Experts of a small language model.
Size: 11 layers, 55.9M parameters.
Below are experts of layer 7 (counted from 0) of a mixture-of-experts language model. Rows are named gate (a neuron's input weights, with its number), up (a neuron's input weights, with its number) and show model dimensions 0-79. Each number is 128 + 24 x the weight over its row's rms, rounded and kept within 0 to 255. Numbers have three digits each.
Before each expert's rows: "mostly gets" lists some tokens that are sent to it at least half of the time. This comes from a sample of Wikipedia text that the model never trained on.

# expert 2
mostly gets: " won", " Best", " Cup", " League", " season", " Year"
gate0:156145111148134125130137120130168111126103151138115119152130121141102152152155122125098121160090093119149098151163102144120132084148098111107138128130093124120116132101177075142134186131116106155146136164096074112135134194114108107077086162
up0:115142095115088071154121106127117146165112101116115119160112123062118123154107129122115160158113154142155162108116130142136093088159087131162125137159112145145125102108150075132133134104107189138128139147181131149171113103133131116144127142
gate1:138164152169143110149128122158149178167088119139139155115123082108157112115115134134161154073138106160114109140128140117112151105103118099099126155110148132100114167130141143125131112099155050141143155091150134104113123134139086129052123138
up1:135088126143127175129137152107124113156134138158124125185158083121101107111126094114117132119157094125130113102113112100135134129160105111110097145127160163126079115151089133171119105099125127135102140156199126133088137161137093127112122105
gate2:120145138128119158102192116150117144072124154137117166133128156101117073120133138116150119087115116156110165117150171124138122118141123134144123112152141152132127120117130094166131091149158147083095113133109148126141139124119166140140146134
up2:139116122125139106142108146090134081138166101103120133141072104143138143135148117119136117142089151138146147129142151133153158120100149124119146138114153182134131115133097143125127135090143152115140109133145096116118116114148145114150129130
gate3:081131160158135166169121102107094152136122134126173150132097078134138149127091140145118084115105128134118130155135172161113125151132141137146131157109132112067123155095146086090136102134148127091114140122096143114085081098109123123142104108
up3:125122154132173081098169152167101085125135155156116132105119123129157117142096148135137165083116132087132107098147119146083120114141102150155133117141128109127145122139118154146129139095153132153164099139126144109151132129127146065145122122
gate4:145114126129140085129125085166123149153138109122155167092126072172132153177181137079154140164157111115144141095118140172116171159114094124102107164152107106103134118112147130134139162122162141122129137068134118131143104136131149114102151113
up4:107148166113103106112122142138120090166117139080143144145141119119123176135108111141123127167136154142137118118115146121124129119106129151141133133109136067121165133135097109113115108113143088094179164102107162117139118171085084159123163106
gate5:104099118072130169094129120119123164108172137080134095121118152101096126104121097151115113118146154145125119152128091103093066154133141109111127161127107106147103162103121129151130151085113154163134107115133115113138151158114135147166087114
up5:142143199170161144102139117122177111136130139166066149161082091116090106113129105140155113129130078143140103113155141114090111119079154139117070132146137153088173130154158069118130174087127120128130146104149129098131139129114059128124138137
gate6:109113124183125130160117134098131133180134137134133134139145134111118142108114148102138112164093116086120107146111109083147139147126154154138122143141147166155071129145133122137143098101103111142161129158089113130128157149128121121155121107
up6:161115105123146122165131111116128146115114121126130140143097150140119130144173127077138136114093141157127152100149103067090076119137146133115154109131144112145107120087094122121143115170124142104089125099117101179099074102139159143153120166
gate7:175115125087144131075096095113062145135109148132120116148127168077114116097088154146116136133162121112149085113109143102124121128116143097117111108106125129097105129142142154108133065144173090091115124126141134134135117081146106148153155092
up7:133136133119167119131111125139086107173121100124145089119115130095168140146139143139139118103147109138099152147124110118126104082113131131146138127087090132129095145132188133134142160129103146135116087067156106123144139107153126189127140122
gate8:139125129121127130120148102110121146106174111116138133138149131108171127108080133057123156130108129137138099133137170101118167121129165151128151138167105093102122137098131136097137174109141114134210117142166100103146152139133154159124099115
up8:104155107107143101096138144111136139162120115113155104183207096119162148140095106109146095124100128130133120131159069108117138125125144176120123120174085111108111146090140124118135096136140146102113111102117121116139140145135126139105078111

# expert 6
mostly gets: " \"", " S", " N", " c", " J", " K"
gate0:153124110099153134107137131118114159125121107121098138113084131103126137134114116129152118127105133133106127079167162122067148130166099120140131143137149122163119089126168107084130142107179102081092113176099183112122114131134131135164138174
up0:105107143171127114134144135126129112122148115149147121130091105110175154123125119148123154113081153123126146151105123132134089113115116142143120073115110147145095130128108139166124134130158117140164110110127083127146153143136131126119114108
gate1:128172117146140141101115138132158125178151161088116122151105151168148120104165141140150088142113149130109106117107120154116123150143155120123107134121130120101186164131133117130136108126128141104103164135143143164098125139142113155133113137
up1:115160102124101118138156111090131139097118125155125147177197134175144091151077137139158166151133126122131175136100169095154127133138099122154191125094120157106135104143146130120133127135135173134114127157112104141157138139099125188115126123
gate2:087110098125128155111114145120119133118118117077131155129133132090115100111156120114110125122105111127170123095122106125140160077176154136139110111102147102113134103124124132131135168122115119163124091145115186094147159094100119097087111134
up2:152160115123128081159159137144146140125099123109122118144125111087077135168169089095096149102146132125111116097147139136128119123124180093115102064114162155148142185103108119118133142126101120126175147166108119111121070126120149117102110106
gate3:089131167130113146138126119112142126101174116130095079135096134145117136137128187134144113081145144140119136134151118110195097141096138127109100120123107115130154088129109124131134113121128157125118147153156135193137176123093101164133099130
up3:098098135120108171107117119102172119091125125082142119203167088111135095160118136153123125158131102117117151150132109081105132160127148128113114109122114166156132149131095144115118150212123169130136116106134105110124157126121117121113134145
gate4:149138151060108112184121124117151130121178154115118132102163115112114091134053128115120128138156135174092131121129124103135113066144117130133143115173116158123169149129159104142128116095146097109120145134123142111152157122141116154150125133
up4:127099094139163168115138140132091149165143109200112121146157113173150109122103153159108146160099169148105125123128136145110156094125111115141113155157165145154132135111062100140121140106164149105141131121156122118116116105129141124120149145
gate5:168158143100111119130080118127115159144133183136137129096107139104113130088169122140070118135133133126105145106147161075125122123140143149151156151155150102147133129098156091134137128109110119129132138169121133155138159116133156079135102155
up5:106157136115141161152116112117148129157100113108104165150132162139195092107127119155124113085121152110095131149124114116140125110153116184129066171115136117109155102090113144125147131095141153077105111147148137144103130151083127125170139141
gate6:140065140145163151144112132128115132110143116166106124121118135153105122117116130143144113151095108128129139128122125125096156156151137139125152109118164109122098115164139118139127159165100181084118137110122107097157138132145098105102143130
up6:122126111113136113180127125097125143122113128129120157144171111132087158134103116133120122116138115114127166114145135100175123153125126157085080189126134140106097110170108174073136115133140094139141133113148132123110119136129138128090144131
gate7:087117145138141119128170120106116140172138119073165148139123108143107129121138102179095133126156103083127157171154150133134144091116123110101161127116113157159146106113138144111127073163100145149105174131115178143097100097135138114110119137
up7:102125134101115177094161119112135113116103112174101123124129096139150121090109139103138108057128140137131077142107157122140128108106108153084145083126172082165108100148147130168131131101141114082152143120075149148135141102130106113094103100
gate8:123142102145175063112146128155113133128151123108133123120152103145153143141139117117165118106101123132174108141130095129082110120082167172138167119143131147121168190095126120116135138134151106173162155125130160113161099123113122120114151110
up8:167104115123125144110173104124158140100092087112120149122135120109150129136151132134104125172142161117125134195161132114163148130128139130131120103144134105124072128169112161132136179132114098114112168105117095178060161100132129146150130131

# expert 3
mostly gets: ",", " and", "),", " but", " with", " when"
gate0:142104088136112156095137134100098134120125140120121128113089135086106117111152151115143122119141120128142106123099114107133082109122135163084129125120140120116141092093138142122133143141146163148078125166103172100132129123138103154111090152
up0:148100120134113159124110125116145151148143092119097105119074127110113157112135149143110124098127144149106094160137129142128123133132145134144129136151089098138143119139116091162117127121105132111135130149174136109121123105141145125161088131
gate1:085130142101120116091140134121151117174164124127140129099106067105109095135160120103080108114148115115140174122123093124112142154139104124119129148159127173071106164124081115108145138125115154116134145129121084135111168103124087104123148103
up1:131132136088132160178136123081147089157126178131146107110159117136111104105119109114109133131097112110142103129134155135104094145138090179105144144142086143126122128125119136165127176109106178122119167142151122151089151165140086143120145114
gate2:141105137089128138134108119121093123148138146161121121112110140101111126152091102141134067160083143131101130155106113115116107121149132099129118123137095071109121181164157088112131119140129119139138110118093115160166155148143116146139138138
up2:135134161116106148121151113109131170191113111114124107145150086128086124099157170128136088122125140146122127120161146102139121116131108120148151121135124119138153144127143120164126140128155131115116115108094112087152113120158126154156131128
gate3:135135136123098108109152186144105162142139120098147145135124120113103142136118123107145129135122146094132136169080115120117124085133121140069147148160116093125168111151132180107128135159086111131088156130126096140102160130111157082153193121
up3:157136109134132128155171127135130107133158113122093162167136165082097146151158146101076151135157113117108131132090097168129134109093112138116147152139140143180126129125109122093116123153159104170110090110124077136124122130126081181152121104
gate4:127134174155163146112123092133130119134111151138165142157115108182165132147171134161143161122085117097110130121142192139099147088095133130093139091173109107165147143123100125099130130167123123111109141120118152153137110132121139089157125111
up4:146118113124115147096096124131134175110141084148133114118137149091147146115181107142103136117158105112158095094092166113152109124158188133146124183140149151131116106168140130152144090091093159128149075139137123098119118125098110100106125117
gate5:116122152141156093120103154138128119135152140156157163101108129117081148085127110133128139116144120145134119113138114137104116130106094141144161163111137143097140166155117171122130113160099151120093085112105099149134124108135093102100095126
up5:118173144183130151109142105110137142164148170150150042100140118154135099093139150166114135082158125127165155096158138140128126137116161121133130093100122177094100123118161145124131077111133099107115108131129156129127118159140191125126114127
gate6:091117133144121146131126126068122117158157117143135126113132152099146160113112109118160046081127156114111159147104117074090160134167106114101139093088146122132125113125114126093135134151111112126158138130146111134144142167110143152146124170
up6:131143082101121125141144108136156124155146094081126175150117122173099117112151078146128133130168099134123151121125186151123117162132108113114138129151142138104107148152130135123131124159157174123096106135135169153160118121138132126156151127
gate7:143113102115149101111126116124136134103096123094091142152108123176131121084135115117109125126129099136100076097125140091140129141117115106109154144123119146172132100127119164152137102124124125125143116141095126132085126151106140089106133150
up7:168141164153129181140128147135094156118110125151133100126173145119101123127166132099157111142094102110131155135137168096092123139138128180128107101127137152108122112144165158151137101125184157160124159131131110125117118145128138116148136084
gate8:107097111145120115121108141153071130121122141131142143137118157115153134159160112184136115130071158157088123175177112084139106122156116160135135138111154089134113163076113110137125170087137111156084150132126094084114109167148114107172131113
up8:119154144094116123122152159136147124138125130096117139141072156126090122154124100135100136127120157133090158157147099160124176108115152144115135153078127121089105117115152143142127178115086159140150099105134139114145135141125130111120123166

# expert 5
mostly gets: " ", "′", " October", "_{", "°N", " July"
gate0:111111115133149135102129136099145136157071144117162139140146119118143156094129118185117096144156134112112108142139135098112157083128095152124105139156104119126169090122120148115132130122119118106163148163121129154104164132116145092117112108
up0:181159175139116121115132106215149127142127061089141161134148094076165136121113129128109107150158114176167166112121149131106099116113138144120141107127101130103129143111121134123113143133143136138107176111122126174086122088118149102128121130
gate1:090106139166182106126128115087121140136152097158140176113194129081102146139126152121168104133122162170144114125165101134119138140139103108111165129125137096119171128137151117115134132136126155118133117125087161137142115113164135132145095132
up1:143193107138111102149147109175128099083136082120087100142129139112092134134164141099093106156125097149170155131107118115112125166089092149111143190087123138158149102140123094125125125133080142128152128134139148132152108141109158141137184140
gate2:159154102121085135121112124100121147198097182140151098135135121143156140148171133104120125096118143163126128131132126111078158104126110157158139119109143106155153136114122121107139139085140154139140160122139098151109131108162126116153139119
up2:114143105084158129148163127125079145159129125120129104150137158135132110174075086121120125098172131134076118180117096130145121116143091123124131139140154139146111130112130134159125176113114109173130087136111132107134104150110147145117150132
gate3:119158097134123137138106156172129075133113156100104186197115160150153115139087123142114146111111141157135132101158128140152155140126135100146155140103130127094134176122132127120136105136143098133129144092140150119127150121112125094083103113
up3:170114134131135095152108106141105146074118105122121100150145153142116148141137122114093129133126143129121101134103141133137116090116153140156102099119122146150130147158133101145124131123110111158142122114116149123129126136156140111124151103
gate4:115121115154144115100160139149147114150111139133105135136104073095093105161072136102122094117134137157123129114136119083136109118147120163139152139150143121179172163116149112142142147090111122114137146106154107121127117144128141118186149122
up4:119104162152132088099131154126121129119158111144134074138167160119131127091151112175090109103139119097114102165124137104091140154146179124114140129140060110087176129136136128104136091133115098117124091139120141135133136103113105148141133140
gate5:104113097142136158144156140122113122137131131135142099118120097141129100133096176126147121089187136108106128171088134127128113125103119157150118104104113130117104128116177128106131162097112119128164156104130151125123123134171138096184148115
up5:122104134115106072128129089090146143054145145068120114194124169136161144147121162104122132204097140136128146106128137135145163142137115090102116136157127104125108154117153124137141082160162124110158125163136126160109105135118087131076116111
gate6:095098156100141107121191142112166137144142120117138113129102136111108146150125119150135097126118077094141130137113126141151162108114115104110115162122110145103144129109139077140130124130154126108118120145106139140128124087155119180127099123
up6:105166157119092111154148086164169120133101129084174132109162098129158145161096098126161137151087071143089168090130101113156149105096136116092141110101123104133131115102095101121125169150142128148134150147163131166118168111105116110106134086
gate7:149154126180118127125141114097136146163124096155133148116116193124124100105173134141152112094105145127118118107077143132138131157091118122082137139116167120101137139139111139133127143122113092144064121119075160138180150132151106091125116112
up7:121142145124128176121098147158146163116087124100133134129114130138111142174078119087117133135129129120110141133114123113112104120136114146136130154151114180145088140131127139111119130139136102113173118112137123149146081100152142122128142091
gate8:078149137104104107127117121152111118137096153095114154100159138117118144148158160139128134132163112145135103113104119189091158133145153144131145150123133162155138101139110106133130092136138052133151106114118161098093144164121124113129137108
up8:147138102122118138108126125129101138100131145083137137131125163093118131110125141138184145094137133135106157148122127131078131188111136133127115077107136136168147159142104127141129158173131129092088084153140146164143156140104129127109169110

# expert 4
mostly gets: " University", "==", "°W", ")\n\n", " politician", "="
gate0:115148155131090130099119183132165108078158142120136106125136142148152172099157103122127110089153144143117145137131106117121113130075137143100111138157102117129137119103159147160132124132146155082071158138131133108126116116127089130119173082
up0:160161162125129116123132137139089122112083103095129120147162206134149136140106136142135153135115108094165094098119112116110127139130191170146136150129110135130151148153127178109129135149136134114102152097133109126127131103135129120110140161
gate1:150137147123112120105146165120111152078156129157116170133130135116126183148169169148124176136117137147124136120162137144118116117164116126149095100092132104136101136127119095121146092147114122143118154129160138089107186160140101126124130123
up1:139160083133121126112101111101094104096114107104112113134117127109106130151085138089123143088135137111184115142111145125160137080164127111100145113153119147125133139107132107111122103132137122102090128060113169180098072177155124103165157152
gate2:107112124147097186102142153135147148147074180116125110123130100152119124136110123139172152139084148131129116115097128083064138117179105110089143102144155145133132188114124139084127127079159136126110142141105137129157136068135118125094140132
up2:129116124159143092141149140144093127128134129131135122089136182150101146147078144133116126111141112126132118091090103096176109158135138139050168093144179080145109099115118143094125117124136100125112173152138143115115134157090142137091151149
gate3:115139108111081122127138132094166123157126116125123124103123121099102099120118163120140111105125119137119140090076122102137111119138076149098123097141111107135106164085124162158124135128091136105138100171117123144132097120092131107103136087
up3:128109136120130089156120099161115115117158109104059121067152131143138135162145136140091150158118167105120112127117090175154148124154165101122147182171118140153123153165166134125132155141132126094139136103103178152095077108132128159132152096
gate4:119127137125132122108091160122146143140126104113128130148120146189162146089161155164110108148123126100175125153089110115123143155181140139121110130118157107168163149104141116123124127136133131123102145133133116165139149089140105086119143095
up4:105073118088135126145114133139157135133110162112174128074125096165098107145147097154139122151114112138171128111130107121121143182174099128115093163144074139106174109127135137127139110155168095148135143101107159114136150158133143144100089099
gate5:142136126079154117106117079131118070165153144105135137133107127171096117153174165131159151139123177125141150112104151175122156086089110112111154125169126094151111129106091180138128123136148089104126106168146093086141108138091133137148130107
up5:139117145138151103123150168130147061121131136161105135155083076134159097139140097111131126122163147151107092111098121103184132123151133173140135090106122088102104120150148109142128092079167135114149151137127118167152166135115123127119118118
gate6:133137101152163154075089140145114134118090140157125150142124120140131152213110096118110105128112121115116128123111111140146101096118112145114130159147163163169157141129124164108120080124127102126095128110142122148143092154126100113138093130
up6:140081153104096083132150131141140123112105109112099128090151171140129152151114162137157121122128125161134123091189136128091099147104118152132136086140099130138144106159075146110135121117116129117156125119129115086136180116157116150161114108
gate7:119158166112138150085146142146104089134094140115121116131133143103139151138132133122173120150112118138138176127107107131118083097092115126109149086094135108100145117134149148148136121120132163145134104142157100102115130137097158145103215131
up7:131149100125118111061093160147119134090073107131127123148142114107132132105140107129163129123154135115120145151089116126101100124097170087135137120128143094097130104140098111125138110124136168100113112125131105135106157183141194146114129128
gate8:143131150073103129110120144135172137132123093142102148092101132123142097115130143131130185111133125118140116118152104152152126116140159122120094128178069156082130080154081113103129147129095146137120089150096162091094173111089113083114102167
up8:124103113120144075085138128114096130099125133132158094133125088091119140138140108133116114105124128092104135096108132153126192117153115098156131118161154115167133112136112142160130148122116128159141156153135080126123116106129128129078172159

# expert 1
mostly gets: " their", " his", " have", " this", " has", " been"
gate0:112136133150154123130110136079119101090136081088144090141110153132140146089114151122119131108170113085115121085169161124147154126068135145122171161174099142156117148112126117143128126118159174180102054150131125128110143188120101097115118127
up0:106127139190126110162111109129148151138116155097162132163116154136123139131120166149063122118103137138101158127123127144157131117091121163109110137160148141111158128104135123098124116123135143114115064146137141123110115130129131114131171152
gate1:124071125182137158130121102116111145141118158142123134143087143147140145115174087144128141144102130122064116147109115126101149167182137135146097137103147141104097123135144148116135146112136073119114142093188163131167110097149149101120132142
up1:137144117085103114096139145126117137199110123115163061110133085131147132118108107148154089142117127118158129089150149132159142127119098146111117137113139173122103137145161103147145128113097171145095115135103146145113139142114114148116092160
gate2:157107123144146128089125131071089097141144117151164158163090119138077148136144147132104145116142167109143127107145072159161146145123137133136133134136125171102158141165137121175132159138086148130127128133189136140145166157159132148120105104
up2:120099095158150117117152134111124142147134092113154159095109112118098145142110119089131123098179130168116120077116131127117139153147114113100133106109132141161165164105127128163133142142115113118126097105159100101131153112160113138109147155
gate3:121130129207141124140100124131140081167087112125118167134118122114136149109109102153127121097132090112175113134156108092138139080101112148152137138093089106157167164139100148101138120134162145157142133103136112077143144124105110105125153132
up3:102094135129161142179146138094155129128114144147107118164108089124115158102125097115146167139118124120111139128111135127147108178139101115121129116107125121144106109095145181143131139118117106133178105101116107081106121148165098128124163116
gate4:116141162126123092126140127104154087121186117100155122121120130161145119138151095150149082095122130157153106089165142153148101115130091116146154134111100135092103117132132159110111132134131116156097107125163149114118152143137116092127142128
up4:120117085117160140118182129125108196114110170127122119134118113134144122124130135144116083087169066130134121132129097110088164080163170140141130115139114104126105149148119108121137133125139172128133157130112146135145135131137149133135098112
gate5:115143136125131146057134114177115114145104151137136109108137116121103163106121178128136097131100100132112142124173118109144139135138083154128107142125167114131085151113132106089131125152061135149139132113128172120117082149117130119150123118
up5:138120136144151148134107118110118101126164106092098129126063136160127159123119144117151126122139129128138137131111128130122093121107108084133107138177148131108149125128155129062135114138128141127133073110123133157083169113129141155128114135
gate6:096136108124119132070146101113079132137128149130110162125146134134140114157123145104101087140119132075147128123098133127129152112114103124140135098110148165176126116135147113134135190126154130108117152131108168075140138150124142067131147124
up6:106122133143128093193161107092182119123144104075128118119109145137168108069117135137151143078146126130119103138139124112128071142142189104113139140151117121084155131176140124124128096127146148126125085109123088120094181111146120149135126147
gate7:169178114079123137127115166151138137130130125168148111138123152127085149101126094170116127132115116178132114123151119076133074141122089126120095181122084113088093125115092123087132110102153131126093105130118166095119146083148107152114162150
up7:122154123125148110089112137101137149138106123120121174112157118146149120165132149125104104088142072149124112107133089068068107119116112100132157156108141121102131127067103119146121114136120166125109115119132134124136100096098128155158160114
gate8:126124144120078122110125131104130110162097140130127162139134115117114117150135145160119148136127130153125130175153135123126167169097123145126142118111162101112145144124122112137129141125101118176134107103119152166147167149098093165120094128
up8:123110136062109141139115149121126138086134114105123157137121148123135125162109109133101136093105137128116125094129207122126082179126125096129138128137160115145149111105090109139131096109129116112173146152130174176121098127112110140115140107

# expert 7
mostly gets: " p", " c", " b", " Al", " Ch", " s"
gate0:098104106164131151099146135114138098111102161135136114118148105148144126158114121152135133116105115117151149155142104123104149124115082105140159104095106147174151136103146157148141113151116105143132095128132152124102116129135089113109130144
up0:118141085115130151108130123120153091151161154155138113151157131121095093085131152150125140145140159115126124171156098154110144067102107139125113117156127093163135104135141108137111121133115128116138052097131170108142109154107105178147135168
gate1:102119173126111152122102146098090153168124166118148136133081091193100114155153117116100139136142116132133084113117120139087145089146135160098148143127171129189129155141122095122138101119135124196112100129067128099142074135117118116108117119
up1:118093105106120146069165094168153127127120142163150100155174118143114150109140118118176130139089128077139180160168150123112151123147110108147150108142134122156115104091085121079109143104111145130105146155107154116137134125089129121140199141
gate2:147169099113097129065126104094126135167119105079163127148121145123100100130130095129119154112130109129147087153107135139098128139156133142121120069180134106093149145120109126166135136144102166166146141138126100080092165163186104160136111049
up2:083108149118144163164099133123142131096123134150135114135126101111127128120140140104132142149118126103122142114126147114136119125136134151162114148104111137161134112128117075147147113155112130115118079144095116102150136122141114148119146161
gate3:113133127092175177136153129119130084141156143161115151158087139114166123111113104147130122098162148176104119137141158144124138124108128126119151110150113166173106114127142098115131088132152129084123132136155146111128148099153137157131174135
up3:145096148107131156123074149122126105133103098166102083129168129118130114146099130161129148161134140140159131088143118096141153156146137157105123111143124125075097176105177108135129139112122153129120155103140101169147109133111092142162112097
gate4:152123133151157086135097141120116109114119150119124117130120105126106141142130126139160088117128126101138077145074100119125118114134125157129096070120130134125127127143115132114135079119103118127145147098137140097116137139081132098111138168
up4:092131135111150162100126119136123157114127205142108123149165109110119146086126102162096130120125155088125160114126091110059112129136121111139148145122157160136109108098142130146133096115139135134112145104135154113116094176169087132178128145
gate5:124115145107116147120115157084122079203147173159107131116133122110123130110116121170127126100122144115135169140084133110137198127114148169097121116123152100128096106100124105143129114142145056151109115092102124147136131083138132105138194129
up5:152162129139120141118144144119137101124140140125127114129110124126088117156116130116111127144115135119127136141114140125098056092087145146142126158153140110117144129134127139113120164069136107118104116145102138106136170133173152189133112155
gate6:096098117111141164124108121132110130108139094082153135145078124105120129082122100182091109118155120141148102106097134114093148130158092138108155096135084129156093130113136156115139114118083168133095092130118113108105120144084099141114111165
up6:135139138097148134119151128157100098162106125089101093102116125137130126118073159158120113122102148144158080114149120158126100111090099116168129113176172166180113115098122138164118147122085127093141127103154164146109070161095111121136105135
gate7:093136097101122114152125100137163115129137106146127106151072114124143130148124092124136148084127115127136164148104172141163108099116134077149130127136155104128130128114089109101136115138131132128145145122142115104120111132120114115145122142
up7:069151130124122117134135114073116129129164126124089145130114155156140127145101130150131112112086150149154111161116114126173092068145134143101112091130143118114163131082160147072116137101082131100159148132159111128141080143142106136163145131
gate8:135133117190132168117128125133161157096138132149141089118121147182105115126153116108173169138102145114099083155095144079138103136105129126130152118149101133190160121115128114145131122113129132100102144101106129151121160145137113117096125124
up8:150102192132100116094124106131121161147112164178116139150167135124109166116187140100142141132135100146150084160163153136148076115121129107134065126138072194119092113148159115202126151126126166123177153111138161134114102109083153139122113150

# expert 0
mostly gets: " University", "ay", "ian", " City", "ley", " Army"
gate0:092114110116114119155152145129123095136142131108136166120123170123097144176119130118129140096099144147155146148116149122109141128126101146144131150111139156150098146123150181098130100136127121157114154115104129109153078125111165101142151115
up0:138148179073139131098081119141136145111112140144145146115124140166135147100090137140096120145150140125093140125133148093151121107121105141153184136130124086140133123122145121153123147157161151075073100124124149138110180108154061133145146124
gate1:149111185109125148102134149111132156127133153103168129137132086098138150138080173120152143124101126156144053152114115157096148146112102124086124141125160072151129127123103091083155145137150103158109086138169131154138126100178104144182129096
up1:074166097112149121149118113081136136098111090099129144122102122123095121106084083112125162169148126155143099123140097119132135142119134144077133130133107096128120161165116156152137107111091136107165137135073144127135139110066104111050134090
gate2:120118125076138106121132074134143143184122124162141121114180123189113153141071166163111107120129101119112096112114134110112128140134112165106103124117140108167145148126138146124146136117107135118110136171132127116106116108110167121124140111
up2:130143114063165095125124174100120154159117166154094153131168137140114126169119162149134087086094130136114098179123104119141123097108153139120124133105180126134161158155165127121115114103144147115152176152104149139119120092091136146145137113
gate3:128137169134131109109134102112129123171091109165157118186118097081150136110176138121150167139137179139144156167109141106148149098135096097135105095133166101137138150158102119120128099098123098099141131116169099108091170121142120125137153166
up3:150116102121115105113149142144128135144158136139139148082157152112113145193122103150097114155110101125135116128144115156149135123134123163124127134098124150089110116151117137111129147146162165124100123141120165132178101120126115111142158128
gate4:083107138154142132128106094131135110162173149133153113164140103113177159123123100094123121119102144116146147130110127087144123095110131145095129141121151104119125166152120143120145116148113145129118130150189132100140112108105135095056155119
up4:107155115090144170139087090142083142159132141175148152100123132086184141157116108127115119122115140124133137131109133063113106121131128160155119089079128079125134141149118120106124121118131137156110198183150137077126094136125141073091112144
gate5:118128165124127153119115179108114088103118134136123095113113113138120155083126101098147110129152116110145117161160081126150110117155134111138134109130114144157144133130140114143123162134125154067140168139133136131103109074131122122127110163
up5:128120109101142155122089098171126154152121124140121155106139160156136135152169124158110112168099098123100114153092147131137134155106110117124107152128098142170105161116126155083137103122132105069116162110100123142167116162159172124156116124
gate6:118127162107115108118153121098102127105130100131121122102145117163113126141114155118152137106156158117142098139184074107137144158122141126105130090140103161155123097095150127149127102137116136123140124106072110128141137136125152121112107126
up6:168128117165081107122156136138128148112109169104149093110086121157090080148145162143141113114135091110121109165126106123124159100116137120134140091120135079120165151136158160162136083119115132129092139161183115129108095157118114106121151136
gate7:096153114121149146116167147132156139109104107103132135104138122113107139089093156098151125134116128133128142117090107115142133136103114150180166101141147125158130094149147108156123112111175162094155134125137107109135097126139121125138136115
up7:152122145106157150129127098118147133127107147140106104117151114135147140148137094161135157182172095092153125134119168074059127108085101167133131159084090109095107142121123169143125113096126184158128153120106155102093170117104110116138149153
gate8:122136168129196144134137134156109121148160148172104140106153168137123110136136154138118073152198171119163126137144087123113097090124136109085132132084144136110125136113134105134136111172162124126140098138101150073136093099085123122102121159
up8:119093137083116123107143129101167072140119165120122171082114092148126121137106175122142120138095127124134146131147124165165126131104127146163153111150165112137109126113129140127142139129153109178120127171110165145140040122096153123162159090